Experts of a small language model: 71.1M parameters.
Below are experts of layer 3 (counted from 0) of a mixture-of-experts language model. Rows are named router (the router's row for the expert), gate (a neuron's input weights, with its number), up (a neuron's input weights, with its number), down (a neuron's output weights, with its number) and show model dimensions 0-223. Each number is 50 + 10 x the weight over its row's rms, rounded and kept within 0 to 99.
Before each expert's rows: "raises" lists some tokens whose logits its average output raises strongly, later layers aside; "comes after" lists some tokens at least twice as common just before its tokens as in all text. This comes from a sample of Wikipedia text that the model never trained on. Tokens count by the router's weight.

# expert 32
raises: "ice", " the", "en", "ed"
comes after: "19", "20", "18", ".", "17", "16"
router:31 31 43 52 57 27 60 63 49 54 53 50 51 53 59 53 36 51 49 43 52 43 53 53 49 24 56 57 53 46 56 54 66 49 55 55 77 53 55 46 47 51 48 52 41 55 42 50 48 50 40 46 67 39 75 52 53 27 51 51 39 65 44 66 33 59 53 62 51 51 73 68 53 60 56 45 63 47 53 56 70 25 29 44 50 51 48 63 64 38 27 45 47 50 53 48 56 49 58 49 59 57 49 62 53 46 56 64 53 84 55 55 57 52 62 54 29 55 43 42 38 60 51 35 43 49 41 49 51 53 47 58 57 38 71 68 28 40 54 44 32 72 52 51 37 43 56 52 57 29 60 52 49 56 51 57 41 54 32 47 62 49 51 48 56 39 73 58 52 47 41 56 42 60 43 48 34 51 54 54 55 48 40 45 37 59 56 59 53 44 43 49 49 54 59 47 49 34 61 44 44 57 63 46 70 49 45 42 50 65 54 48 58 49 59 45 49 41 53 37 59 54 61 39
gate0:45 56 42 39 44 53 48 55 46 46 50 40 33 60 62 59 37 43 69 49 64 51 51 58 44 49 55 61 38 62 61 50 46 44 52 28 44 61 28 39 61 62 45 41 46 54 65 47 48 63 60 43 47 41 45 70 48 59 54 51 45 49 75 40 44 66 37 73 60 58 42 58 49 58 61 47 40 50 47 59 65 62 52 48 53 60 53 50 53 41 37 46 28 57 42 54 58 52 46 55 57 59 62 29 51 28 48 52 49 53 56 56 34 52 51 72 67 36 31 45 56 52 40 49 47 27 56 41 45 47 43 36 43 46 51 64 65 45 51 53 51 33 47 57 55 56 68 34 27 48 52 58 59 59 38 56 38 47 49 42 43 26 49 57 51 60 59 28 48 61 57 46 38 36 50 46 66 40 31 58 47 34 53 42 58 62 35 68 53 45 59 50 57 38 44 52 58 55 51 71 41 36 47 57 58 57 70 45 55 47 53 57 53 49 63 56 48 46 54 51 33 35 56 43
up0:39 42 51 33 45 52 55 57 49 48 38 32 53 66 58 44 35 62 77 47 51 46 47 44 42 51 47 66 48 55 54 48 54 60 53 35 48 65 37 36 67 57 37 33 45 58 57 49 44 61 52 50 49 57 56 45 58 43 49 48 53 47 73 29 46 69 48 58 68 50 48 72 56 56 54 47 31 46 45 63 60 64 52 59 58 60 57 42 61 25 45 35 42 60 44 45 47 62 40 50 59 58 48 38 31 38 57 51 55 52 60 64 40 46 49 62 53 41 40 51 57 53 33 53 50 37 59 48 42 52 33 44 54 31 52 52 52 42 63 51 50 41 44 53 62 55 60 35 23 50 32 58 51 63 48 47 46 50 27 36 68 32 48 61 34 53 65 43 60 52 55 49 47 41 61 51 54 52 37 54 51 48 43 55 62 63 36 66 61 38 57 48 65 51 42 47 53 67 48 67 49 36 56 66 50 67 60 58 60 60 48 43 43 46 54 34 51 41 55 59 30 47 44 38
down0:38 44 62 60 50 46 58 53 37 40 53 62 52 51 54 30 48 68 58 46 51 49 41 42 48 46 37 40 53 46 35 42 51 50 42 58 64 44 59 51 31 43 38 57 46 36 36 75 40 52 41 43 48 59 66 58 51 50 64 45 48 57 49 50 49 37 34 43 63 50 50 47 40 69 43 54 46 46 45 48 42 42 45 51 49 41 43 54 57 65 56 57 57 57 51 53 30 37 52 68 61 52 38 56 49 71 48 50 55 53 55 61 54 38 36 51 38 50 49 28 62 54 60 47 58 66 64 51 63 51 66 67 40 73 33 41 38 73 49 52 54 64 77 47 56 47 35 34 53 35 42 51 39 40 60 59 61 42 42 57 54 57 61 42 52 40 51 62 49 53 65 44 54 47 40 64 39 57 60 48 50 64 30 61 49 54 64 35 52 63 56 33 54 66 41 45 52 55 51 30 54 49 54 37 35 59 48 47 46 43 29 55 51 49 47 45 67 70 50 40 76 58 53 50
gate1:46 47 51 42 53 59 60 59 65 39 63 45 39 49 58 43 46 55 40 50 70 29 51 43 41 42 45 60 59 44 31 72 39 51 73 59 56 56 66 61 52 43 45 35 62 45 50 56 55 55 50 52 33 77 45 40 54 60 56 54 39 52 56 30 48 58 52 58 53 62 50 37 45 52 43 46 28 32 58 35 62 51 38 48 53 74 45 62 53 39 55 52 61 33 50 42 40 40 58 50 46 56 58 29 39 51 72 48 54 58 54 55 51 46 57 41 52 52 65 69 40 56 43 64 48 44 45 51 48 45 51 38 54 53 62 30 53 52 47 35 42 51 63 35 57 65 59 65 49 53 64 42 54 46 62 59 45 65 45 45 61 52 34 55 47 46 47 63 43 57 51 49 43 42 30 45 56 46 41 60 57 58 60 60 43 53 34 26 51 48 51 51 71 57 41 33 71 41 36 43 54 42 47 49 48 37 60 66 52 45 70 53 46 52 36 47 57 38 71 47 52 56 65 44
up1:68 57 43 60 58 60 53 57 25 39 46 60 49 44 39 58 50 47 53 46 36 46 31 52 63 50 53 40 40 46 73 30 62 66 35 43 50 37 49 38 56 56 49 55 55 46 52 61 56 48 41 47 77 30 60 63 67 53 47 63 55 50 53 44 54 74 51 29 65 52 46 60 48 48 73 55 77 68 41 52 41 46 58 45 56 45 40 38 62 60 58 59 29 57 50 51 57 57 46 51 53 40 35 63 54 42 27 45 56 42 40 39 40 42 52 54 44 54 35 41 47 53 56 35 58 55 45 71 65 56 45 56 58 52 37 53 48 61 51 54 48 60 52 57 48 21 60 44 40 46 56 47 30 45 32 46 44 43 48 46 48 50 46 47 42 56 50 40 53 44 48 58 49 57 58 46 57 52 39 28 40 39 55 42 45 54 48 64 56 45 56 64 29 37 52 44 38 61 66 47 38 38 47 46 42 61 39 43 54 54 38 53 52 54 65 56 60 67 52 52 46 54 35 55
down1:51 49 64 50 59 55 68 65 65 56 60 62 57 25 48 63 46 53 62 47 50 49 70 37 38 47 53 46 43 54 51 61 49 62 30 46 53 59 73 49 73 36 58 48 40 45 47 44 47 65 53 37 43 69 52 36 53 53 48 28 47 55 65 47 58 37 46 46 57 50 57 48 46 25 65 53 46 43 46 31 58 41 41 57 50 37 43 52 34 49 56 55 44 45 55 59 53 63 56 58 50 47 61 71 42 44 48 63 63 50 48 36 56 47 46 46 52 40 55 35 47 42 42 29 53 39 50 36 34 68 51 63 59 59 48 27 59 68 45 67 50 43 40 52 36 57 50 48 45 46 49 32 47 44 46 53 38 50 64 55 53 37 38 38 38 48 56 61 63 59 55 45 45 55 43 53 50 65 62 57 34 37 52 49 58 68 55 42 65 53 53 52 64 23 49 43 61 67 62 38 54 77 44 46 59 64 46 47 63 47 52 42 43 63 51 46 43 43 49 63 48 57 53 50
gate2:51 48 50 31 46 50 28 59 37 37 61 58 60 46 62 43 62 60 59 58 41 57 43 42 54 74 61 37 42 25 54 46 51 64 52 55 60 59 53 42 42 44 56 48 60 34 40 32 50 48 50 52 40 56 46 39 40 34 36 54 42 40 42 58 49 44 62 40 42 72 76 29 36 38 61 50 40 50 45 40 48 65 66 54 42 55 47 52 48 61 52 61 40 39 49 51 40 38 35 58 43 64 55 49 43 64 56 59 40 34 64 53 42 64 51 57 48 30 48 57 56 38 38 50 53 53 39 44 41 48 59 75 60 57 48 55 54 57 40 38 58 52 46 55 46 55 47 61 52 40 34 34 64 51 48 60 58 48 78 43 46 64 40 52 46 42 36 50 48 51 73 65 52 51 54 36 48 56 46 44 54 59 38 60 47 49 47 51 61 41 30 54 30 64 33 40 56 71 33 46 49 43 42 63 50 44 48 49 41 34 57 48 45 64 58 61 51 49 57 46 40 52 44 55
up2:42 63 48 60 58 52 66 53 51 56 61 46 49 51 40 65 49 40 27 44 47 49 46 54 54 39 32 65 55 72 59 46 54 42 54 56 59 27 57 57 57 58 50 43 33 61 54 58 48 62 58 43 53 42 59 65 56 55 69 52 55 63 56 48 43 39 37 52 57 26 21 70 57 47 44 46 59 58 65 53 61 46 45 50 53 45 41 53 57 34 57 33 66 60 52 41 54 62 68 50 63 60 55 53 59 39 48 38 42 63 32 52 50 46 47 48 46 64 52 48 53 59 68 55 50 37 53 53 54 48 42 20 50 33 70 47 47 45 60 59 37 55 44 41 53 57 63 41 57 68 68 60 37 43 59 55 48 47 34 60 48 33 68 52 57 57 65 52 66 46 50 46 48 49 42 56 50 43 47 63 61 49 64 38 46 60 52 48 44 66 61 42 68 38 71 54 42 35 53 55 62 60 71 42 64 55 55 51 53 54 40 45 47 38 43 38 62 49 44 55 55 54 63 40
down2:37 48 55 31 33 53 30 54 42 39 56 45 72 33 43 39 65 52 49 49 41 63 41 42 48 57 62 47 48 56 51 50 57 60 52 51 54 49 59 50 50 41 47 46 72 32 54 66 54 42 55 55 72 53 56 39 39 53 40 52 53 59 47 64 67 57 59 47 37 48 53 37 56 50 62 38 47 55 39 52 49 46 59 55 28 49 44 64 54 60 53 37 63 44 30 59 47 42 43 59 57 38 35 61 47 47 61 51 37 45 59 37 39 50 41 55 36 29 37 54 49 42 33 48 61 52 41 39 44 60 51 59 55 59 46 65 56 66 35 49 52 49 51 57 43 35 38 58 40 50 60 43 65 57 39 62 64 46 66 54 57 81 46 74 49 53 39 51 48 47 71 53 66 47 44 50 59 49 54 47 49 67 51 71 48 44 41 55 68 62 47 56 46 66 43 42 54 57 35 35 52 50 43 43 54 41 42 57 40 36 51 39 40 39 47 61 45 23 61 38 43 48 37 55

# expert 10
raises: ",", " in", " of", " with", " (", " to"
comes after: " the", " a", " The", " his", " to", "'s"
router:59 52 66 62 54 41 53 49 56 55 69 42 68 38 59 33 48 59 75 50 56 51 72 34 47 48 56 60 46 33 47 49 58 54 32 44 79 41 52 51 39 64 61 51 44 62 56 50 45 47 35 43 52 53 55 55 55 43 68 54 44 46 53 52 37 52 45 60 43 51 44 62 48 71 48 46 67 54 65 62 66 47 47 53 62 50 44 57 59 41 46 38 42 55 47 52 51 37 61 54 50 69 38 40 61 61 56 59 47 61 58 52 55 60 59 43 39 65 58 41 31 58 65 47 42 51 62 65 41 61 50 55 74 62 48 57 49 44 64 45 17 72 34 49 47 56 72 36 60 30 50 37 52 65 48 44 54 53 38 53 47 54 54 46 58 40 53 50 54 52 48 51 54 48 40 37 45 53 71 50 57 41 37 43 45 49 49 62 66 43 36 51 64 41 49 56 54 40 66 49 47 39 54 46 59 61 46 58 41 69 44 51 53 42 67 44 66 45 40 57 48 30 51 48
gate1:55 57 68 67 54 46 45 59 43 55 49 48 46 50 44 44 50 64 67 54 40 48 45 52 34 47 40 52 48 52 51 48 17 41 56 50 63 53 62 37 67 48 50 56 51 58 33 52 60 33 68 47 68 54 61 58 43 58 48 47 52 48 56 60 43 56 55 52 50 74 53 42 50 50 43 53 60 42 50 65 70 52 57 39 40 53 38 41 42 46 78 45 42 42 53 40 55 42 46 48 67 56 60 33 65 51 63 45 58 46 50 51 54 42 48 52 52 52 51 29 32 36 55 44 71 52 35 54 53 48 56 49 39 49 49 43 54 42 57 65 50 48 45 56 61 31 51 40 36 34 82 59 38 48 43 48 33 55 49 54 43 42 42 36 44 38 54 47 48 45 54 42 70 54 66 57 62 56 62 79 53 50 42 52 54 47 62 61 72 32 46 48 68 55 65 57 42 43 40 36 66 44 43 70 47 57 55 63 62 51 53 51 40 59 39 34 56 58 53 47 58 53 60 56
up1:55 53 46 32 46 51 37 54 57 56 52 59 57 56 58 65 47 19 36 41 64 58 53 57 54 47 40 44 57 62 42 49 61 40 43 40 31 40 40 52 38 48 39 39 48 64 51 49 35 56 52 48 41 33 70 40 62 46 44 46 61 58 36 46 59 42 49 50 56 16 57 47 53 55 53 65 33 65 61 52 35 44 52 56 54 43 65 53 50 38 40 42 66 48 39 40 42 53 65 45 40 43 37 61 53 45 30 62 55 48 53 57 64 49 40 42 49 37 50 47 79 69 61 60 41 59 49 41 53 34 52 55 43 48 55 50 56 63 52 31 57 56 45 59 32 70 45 50 65 58 27 56 48 44 62 48 51 35 53 53 45 49 54 63 45 49 65 43 51 55 64 46 33 45 40 52 32 43 54 36 51 46 57 42 55 48 46 39 45 70 46 38 38 34 26 41 47 47 54 55 26 57 58 35 57 53 49 55 46 45 52 44 58 56 62 47 50 41 55 50 57 47 38 43
down1:35 51 50 53 75 70 53 54 51 52 46 51 54 56 60 39 64 61 63 41 52 47 57 58 62 66 52 76 49 40 56 51 44 53 45 45 43 41 43 54 51 61 51 55 32 52 47 50 52 44 62 46 65 24 63 55 42 61 42 48 33 48 54 56 54 37 59 61 62 47 27 61 64 41 53 51 63 53 72 36 37 33 36 54 50 42 54 37 33 62 51 52 47 56 59 36 53 47 43 65 60 69 51 34 54 54 56 54 57 50 40 55 65 62 46 33 40 47 60 65 46 68 57 33 52 41 53 49 45 43 54 53 59 61 47 55 57 46 56 52 38 50 53 44 67 50 61 46 52 22 49 65 55 56 69 55 46 39 46 56 37 49 63 46 49 43 50 44 49 46 50 77 46 45 49 38 36 57 58 40 59 51 50 41 50 54 52 54 39 55 53 58 56 52 27 29 58 61 52 62 48 39 58 71 58 62 56 58 48 63 35 50 58 47 55 66 51 73 69 60 56 47 41 49
gate2:60 56 58 51 43 50 60 48 68 56 44 57 64 34 53 45 67 58 76 32 56 53 46 55 40 57 38 52 46 52 65 52 42 51 41 39 50 42 58 56 56 62 47 36 51 54 52 49 44 47 50 49 54 42 35 73 37 43 57 69 60 31 67 55 66 45 55 50 42 39 39 64 52 39 43 53 42 54 68 55 42 56 61 56 63 40 45 46 46 34 43 52 46 37 56 21 51 66 53 52 60 40 54 55 51 46 66 37 54 43 49 46 55 52 44 31 52 50 49 59 57 48 59 33 48 40 49 68 28 51 41 43 42 54 37 52 55 49 40 41 64 51 49 61 60 54 57 46 58 48 55 54 45 64 34 52 37 40 30 44 47 51 47 55 54 55 52 55 54 49 26 57 64 49 64 66 56 49 69 32 51 31 36 53 51 35 42 72 51 65 64 50 63 36 42 68 63 47 57 44 51 54 74 50 43 57 49 59 62 56 43 58 44 60 67 64 53 55 69 42 39 61 49 41
up2:47 39 47 33 47 52 43 42 44 35 65 33 52 67 39 54 40 44 30 57 41 44 49 34 55 45 61 44 49 57 51 34 44 37 59 56 61 64 22 51 48 55 66 63 47 64 43 46 67 47 53 36 45 43 57 62 46 56 50 51 43 52 26 66 39 51 54 54 56 65 61 53 47 48 60 42 35 55 42 61 32 42 34 41 45 55 44 53 51 40 56 43 58 44 56 61 60 40 58 40 43 58 57 59 51 44 36 57 44 46 59 61 50 32 45 42 47 40 37 45 39 55 43 72 38 65 63 41 58 50 36 69 37 42 65 50 54 64 43 51 46 51 42 53 45 58 52 60 53 41 48 51 33 52 50 20 50 51 59 39 41 45 74 58 51 54 34 38 48 55 50 46 43 62 53 35 48 54 52 53 38 50 48 62 63 71 65 55 54 41 27 49 42 52 36 31 43 26 47 56 44 53 33 45 58 41 52 47 47 54 35 37 58 58 45 60 55 32 48 42 61 39 54 48
down2:48 50 57 52 51 52 57 22 32 56 63 59 43 54 52 62 52 29 36 32 47 49 42 52 51 44 64 32 54 61 68 36 49 45 49 60 45 65 44 61 65 37 49 48 45 48 56 46 66 56 44 45 53 30 45 54 47 45 62 47 55 45 75 57 48 58 54 49 52 40 38 64 65 58 51 37 42 38 42 46 49 44 42 50 67 53 55 31 51 44 37 38 46 60 42 49 72 55 50 68 53 54 46 61 50 60 58 43 39 51 58 50 58 63 42 56 39 33 45 48 40 60 50 56 55 43 38 53 38 29 62 39 44 55 66 47 40 59 47 60 69 52 32 48 52 42 41 47 42 48 61 58 63 46 56 41 59 40 27 47 37 44 40 75 65 49 63 47 53 50 51 61 52 44 46 52 55 41 35 18 64 29 47 41 58 41 61 58 47 45 48 44 42 35 71 54 45 59 60 60 42 37 58 48 34 42 56 53 38 58 56 62 54 66 40 53 61 40 51 50 63 48 55 50
gate3:44 50 57 49 41 53 47 46 67 63 46 33 34 49 34 60 39 47 30 46 39 61 50 65 65 62 70 56 37 47 40 39 54 64 52 56 40 51 60 49 57 42 57 43 53 44 44 41 49 70 44 38 54 49 52 52 47 50 41 57 48 69 52 40 56 55 57 38 40 45 59 49 48 47 51 57 64 53 40 57 59 56 50 54 51 48 56 38 50 45 53 48 62 45 58 53 58 35 45 56 46 46 64 43 37 58 41 43 39 48 56 63 44 34 42 50 48 34 44 39 33 32 48 68 47 60 63 43 63 47 62 40 65 53 50 58 55 43 54 30 46 36 52 64 41 51 57 36 40 36 57 39 39 37 37 36 68 49 48 60 55 36 86 53 30 51 54 46 60 58 62 47 60 64 55 52 60 49 54 57 45 51 68 56 57 69 36 62 38 59 51 46 47 44 60 42 60 33 41 40 50 46 43 44 60 34 68 50 33 58 35 26 37 58 44 65 52 37 68 34 51 56 45 43
up3:59 52 44 58 64 35 48 58 43 31 61 67 70 48 69 39 76 57 67 51 57 53 54 31 37 48 26 53 61 61 63 56 57 41 55 37 54 57 41 44 39 56 41 51 50 58 54 58 65 31 48 81 49 44 54 55 67 57 66 58 52 52 48 53 45 48 41 49 61 48 35 55 49 69 54 40 45 50 53 52 51 35 39 42 49 51 46 55 47 56 39 56 31 56 46 44 46 63 51 37 62 45 44 59 63 45 50 47 54 57 66 32 49 56 64 66 63 52 48 59 50 67 47 35 61 36 37 55 37 49 49 52 39 44 58 46 43 54 40 51 48 46 50 44 61 51 41 50 60 68 46 57 56 49 62 61 44 52 47 40 46 65 25 56 68 45 42 64 38 47 46 63 35 38 46 40 35 51 49 38 55 43 33 41 51 30 65 32 63 38 56 48 50 52 32 58 53 50 55 52 51 56 54 58 40 61 41 43 68 57 75 58 51 56 58 42 45 63 47 52 54 58 61 39
down3:37 57 57 57 54 60 43 55 51 61 70 49 54 54 48 41 60 66 42 58 58 50 67 57 47 50 35 46 63 46 50 53 47 44 67 57 49 71 59 58 68 50 58 54 72 59 58 51 49 38 71 52 51 52 50 61 57 59 64 48 43 31 65 56 38 72 50 69 63 57 58 46 61 37 53 64 40 62 44 55 51 43 62 65 72 51 42 73 46 49 57 55 53 61 47 41 49 47 34 46 75 33 37 63 55 53 52 59 52 47 51 49 48 50 54 52 54 42 51 54 42 35 43 39 49 45 39 35 43 46 49 53 53 65 35 54 38 48 40 53 55 60 44 59 45 53 74 59 47 65 51 63 39 31 35 37 53 63 44 42 43 63 49 58 68 59 51 50 67 71 39 51 64 61 36 44 50 57 50 52 54 68 30 49 48 53 47 47 72 35 67 41 55 44 55 45 37 44 65 52 48 51 46 62 60 55 39 45 38 53 45 60 44 61 44 51 50 42 52 40 67 60 32 50

# expert 9
raises: ":", " off", ",", " of", " in", " over"
comes after: "-", "Personal", "==", "\n\n", " American", " Binomial"
router:57 30 55 61 60 24 61 61 67 69 60 38 48 52 64 33 53 55 56 53 48 57 66 44 49 47 49 51 60 53 58 61 51 47 47 53 71 52 61 69 52 66 53 51 45 57 65 55 44 46 35 40 51 37 57 50 57 48 66 51 54 51 53 57 52 56 47 69 44 55 46 57 54 56 63 48 51 46 54 52 60 47 45 53 45 75 51 52 59 31 36 50 60 49 61 25 53 45 43 65 66 56 41 31 61 43 48 51 60 63 50 54 42 52 45 44 47 53 63 39 48 60 51 41 45 31 50 37 43 51 33 49 49 49 41 63 40 50 61 61 26 69 36 50 29 43 64 63 47 50 59 30 60 59 61 52 42 61 42 42 38 67 51 54 77 46 55 63 53 45 44 46 52 54 52 35 41 49 51 31 55 43 39 37 39 55 48 48 61 42 50 62 79 42 49 36 47 43 45 42 46 46 50 66 73 70 36 57 47 55 50 44 52 61 58 47 51 33 52 57 45 51 57 51
gate1:52 35 46 49 52 51 66 44 54 33 39 52 51 32 62 36 40 38 63 29 31 63 61 35 51 64 70 50 52 68 47 61 60 54 51 50 66 41 46 47 55 42 58 53 36 43 76 55 51 52 34 31 44 50 58 63 58 46 50 28 63 47 46 55 65 52 61 40 58 42 57 44 66 39 52 42 41 48 42 58 37 48 55 69 46 43 39 36 64 33 61 35 49 55 69 53 64 41 56 48 64 61 50 59 44 46 41 60 46 51 47 51 65 54 43 43 48 39 64 37 46 65 50 57 52 53 46 64 52 51 35 36 43 47 67 49 64 65 48 55 41 56 37 40 56 52 59 44 36 65 54 50 61 50 55 55 43 49 43 35 46 63 56 57 54 57 64 50 63 42 59 65 53 41 54 44 50 62 60 60 53 52 48 49 52 52 62 33 33 54 60 45 60 28 56 56 44 50 50 81 61 28 43 39 51 56 56 50 72 50 47 49 54 51 45 34 57 65 50 51 49 41 59 48
up1:51 45 50 52 41 36 61 48 47 39 40 50 70 45 45 54 43 41 56 56 56 57 48 49 51 51 62 57 51 60 42 60 47 59 42 66 58 45 54 59 49 50 49 55 37 62 77 41 58 38 62 44 45 56 56 64 50 46 27 50 68 61 42 48 62 38 67 35 44 52 61 53 63 58 51 68 55 40 57 59 39 36 55 69 46 36 43 54 52 49 57 32 43 35 44 36 66 44 49 54 55 57 50 48 47 49 33 52 43 54 44 45 42 40 43 38 46 38 46 48 59 45 32 59 35 53 59 51 60 43 53 43 57 66 71 46 60 35 63 42 23 34 44 48 53 44 57 46 33 30 59 74 56 40 64 47 57 43 54 40 43 46 45 47 41 61 64 50 50 40 66 58 51 48 33 60 47 73 40 57 65 49 63 73 49 45 48 49 24 42 40 39 51 60 48 51 50 37 45 60 66 43 68 38 34 40 57 47 52 33 58 60 53 39 41 33 55 54 55 42 41 49 51 49
down1:50 59 24 66 48 47 50 21 34 33 53 43 42 36 47 45 41 59 42 49 50 67 39 43 42 45 57 48 59 63 35 50 53 45 37 51 50 38 63 44 48 44 44 45 35 52 36 50 58 51 56 40 19 71 45 66 41 53 29 43 36 46 44 45 63 64 49 48 46 46 54 49 49 41 36 46 41 51 42 56 49 45 67 72 43 50 50 45 47 54 58 39 72 35 58 50 50 51 59 51 66 45 68 72 50 49 41 42 58 35 50 38 54 54 39 42 56 48 46 42 48 46 67 54 47 54 49 39 49 42 29 41 61 63 59 53 45 38 56 44 46 52 48 34 36 58 38 62 51 47 52 60 75 55 39 51 47 57 49 59 41 44 60 42 46 35 63 47 50 49 45 59 46 39 47 66 62 59 26 58 48 61 60 38 50 50 52 63 39 54 42 43 44 56 55 65 44 41 47 60 63 34 55 40 35 58 35 59 38 46 47 42 39 35 39 32 65 51 54 36 52 48 51 47
gate2:48 45 38 46 46 62 37 70 55 53 46 54 55 36 50 43 35 29 50 48 62 32 58 51 35 53 29 36 42 54 82 46 55 55 49 40 42 48 55 51 62 50 35 48 51 44 31 50 49 58 42 38 43 59 70 27 52 58 48 58 45 48 55 56 64 52 50 47 44 49 62 59 55 58 48 43 45 39 53 60 51 56 56 53 49 58 56 59 15 35 61 48 61 55 48 55 51 60 58 62 77 59 50 67 41 48 51 43 47 57 57 57 29 44 46 55 37 61 32 38 57 70 50 52 55 46 61 57 59 56 59 49 47 36 66 57 39 59 63 80 65 52 30 47 26 44 53 27 60 56 65 44 59 48 54 49 42 48 51 34 56 58 44 53 68 47 58 51 49 48 57 61 32 59 62 50 63 53 36 53 43 68 51 60 44 49 42 67 64 43 58 56 53 48 51 48 41 50 41 49 48 45 61 43 43 43 59 52 48 52 48 44 50 36 49 57 53 36 54 53 52 66 58 56
up2:46 50 45 56 44 56 56 52 24 57 63 61 38 70 47 61 49 64 34 56 38 57 44 60 42 49 58 56 49 56 52 49 36 30 56 56 32 38 52 61 54 65 55 40 50 51 43 53 32 49 59 57 59 47 65 65 43 43 47 67 47 55 42 54 54 56 57 39 61 53 50 54 48 40 54 52 64 30 63 65 50 53 48 49 46 40 43 37 48 49 46 48 38 57 54 48 49 52 45 36 40 51 40 33 58 56 42 61 64 45 32 52 49 41 67 61 47 52 48 20 43 55 40 54 75 35 41 45 68 28 56 37 56 47 30 54 61 69 56 35 52 64 62 52 62 48 38 43 55 52 31 56 58 45 53 54 42 43 51 49 56 45 42 50 48 57 39 42 60 37 36 55 38 53 44 57 45 49 55 25 48 45 64 59 35 55 52 40 64 91 35 44 65 48 47 63 44 53 62 40 53 46 50 39 47 68 59 42 52 46 43 49 63 60 51 43 45 38 52 45 54 53 56 48
down2:62 52 45 31 60 48 48 48 62 44 65 52 51 46 33 54 72 52 55 49 63 66 42 48 41 46 53 48 55 77 49 56 58 60 50 51 55 49 55 56 47 47 41 50 51 50 54 43 79 31 41 40 48 30 63 54 37 50 58 44 42 65 49 51 52 48 39 65 38 39 41 50 61 40 51 62 43 54 57 85 36 54 50 50 51 53 37 49 55 66 30 37 49 68 41 57 61 56 45 60 30 43 52 50 31 57 65 54 43 60 71 56 43 47 49 71 36 38 46 45 43 62 39 52 48 41 41 43 52 61 58 51 45 52 41 41 24 65 37 46 43 49 51 59 65 45 60 50 53 56 62 41 36 46 48 47 53 42 30 56 52 54 50 45 47 55 46 48 58 55 60 50 38 57 59 48 58 45 48 64 54 53 36 53 56 41 56 34 59 34 43 38 48 30 53 29 31 54 41 55 40 54 41 59 37 40 51 47 47 40 39 54 55 36 56 41 48 45 46 37 65 64 30 61
gate3:57 47 51 46 63 55 53 62 64 63 40 55 55 69 49 58 50 37 42 47 39 44 62 39 34 34 53 51 46 50 48 56 53 49 55 45 62 55 75 56 65 65 54 47 60 56 68 47 63 36 68 40 43 50 40 57 42 38 42 51 41 54 52 59 58 31 42 38 49 34 41 61 45 60 48 64 58 52 43 41 62 41 48 59 49 77 49 60 49 42 43 67 51 50 56 24 39 50 47 54 36 41 44 27 27 52 58 54 49 38 53 61 50 63 68 52 56 37 55 52 61 62 48 58 56 48 41 58 41 50 57 49 72 52 41 63 41 56 38 47 50 35 62 32 50 72 54 42 45 44 36 47 64 58 50 49 42 48 44 50 23 49 55 60 42 43 56 56 53 50 52 59 51 54 29 42 28 53 43 38 39 44 30 42 46 36 56 65 54 50 34 29 45 54 52 43 56 60 53 63 58 39 61 60 49 49 67 60 43 48 45 40 43 45 57 62 41 47 41 37 47 37 50 60
up3:61 44 35 59 65 50 49 62 62 56 42 48 57 62 45 60 60 36 46 45 58 44 57 41 37 65 56 56 52 47 51 46 58 55 62 57 56 59 59 51 71 58 48 62 58 54 73 39 64 45 50 40 46 44 41 67 50 42 45 58 51 41 53 64 59 31 49 41 53 32 53 53 50 60 46 55 55 39 45 43 56 35 60 67 58 72 43 51 44 43 49 72 46 43 53 40 50 55 46 56 34 46 52 39 24 60 68 49 52 35 40 48 58 34 55 47 55 39 65 44 58 53 33 50 60 54 35 52 38 62 55 51 65 39 41 53 35 58 34 53 60 20 56 30 51 67 47 40 43 50 37 45 61 57 58 47 43 45 54 36 38 61 62 59 35 35 56 58 48 59 58 65 47 50 41 44 40 47 51 49 40 47 39 45 43 38 57 65 63 45 40 36 30 47 44 44 56 57 48 69 69 42 66 60 54 50 57 66 41 50 50 31 41 54 52 64 33 44 46 38 41 65 50 58
down3:50 36 45 47 73 60 50 62 68 47 47 71 40 70 58 50 40 64 50 41 55 43 51 53 38 58 36 57 68 44 52 38 61 54 22 33 59 54 50 45 57 55 40 49 44 50 46 41 53 49 49 51 50 58 39 45 54 37 37 40 50 44 58 57 54 73 47 53 48 52 44 55 33 40 36 50 50 57 38 32 38 53 76 77 64 65 61 66 45 46 41 55 55 59 49 53 51 54 55 59 33 58 47 38 43 64 52 39 59 42 50 45 43 33 33 54 54 62 40 52 67 44 43 48 41 41 41 39 41 59 44 62 42 54 35 51 52 54 40 56 56 34 69 28 34 58 68 53 50 59 67 52 48 54 48 57 49 33 51 59 44 43 50 56 50 48 58 38 35 63 62 53 50 51 45 47 40 42 36 64 42 53 42 56 46 37 58 60 56 58 55 52 46 44 35 54 51 48 55 46 60 43 40 47 63 67 58 30 52 45 36 34 46 54 68 32 57 38 59 37 52 32 53 43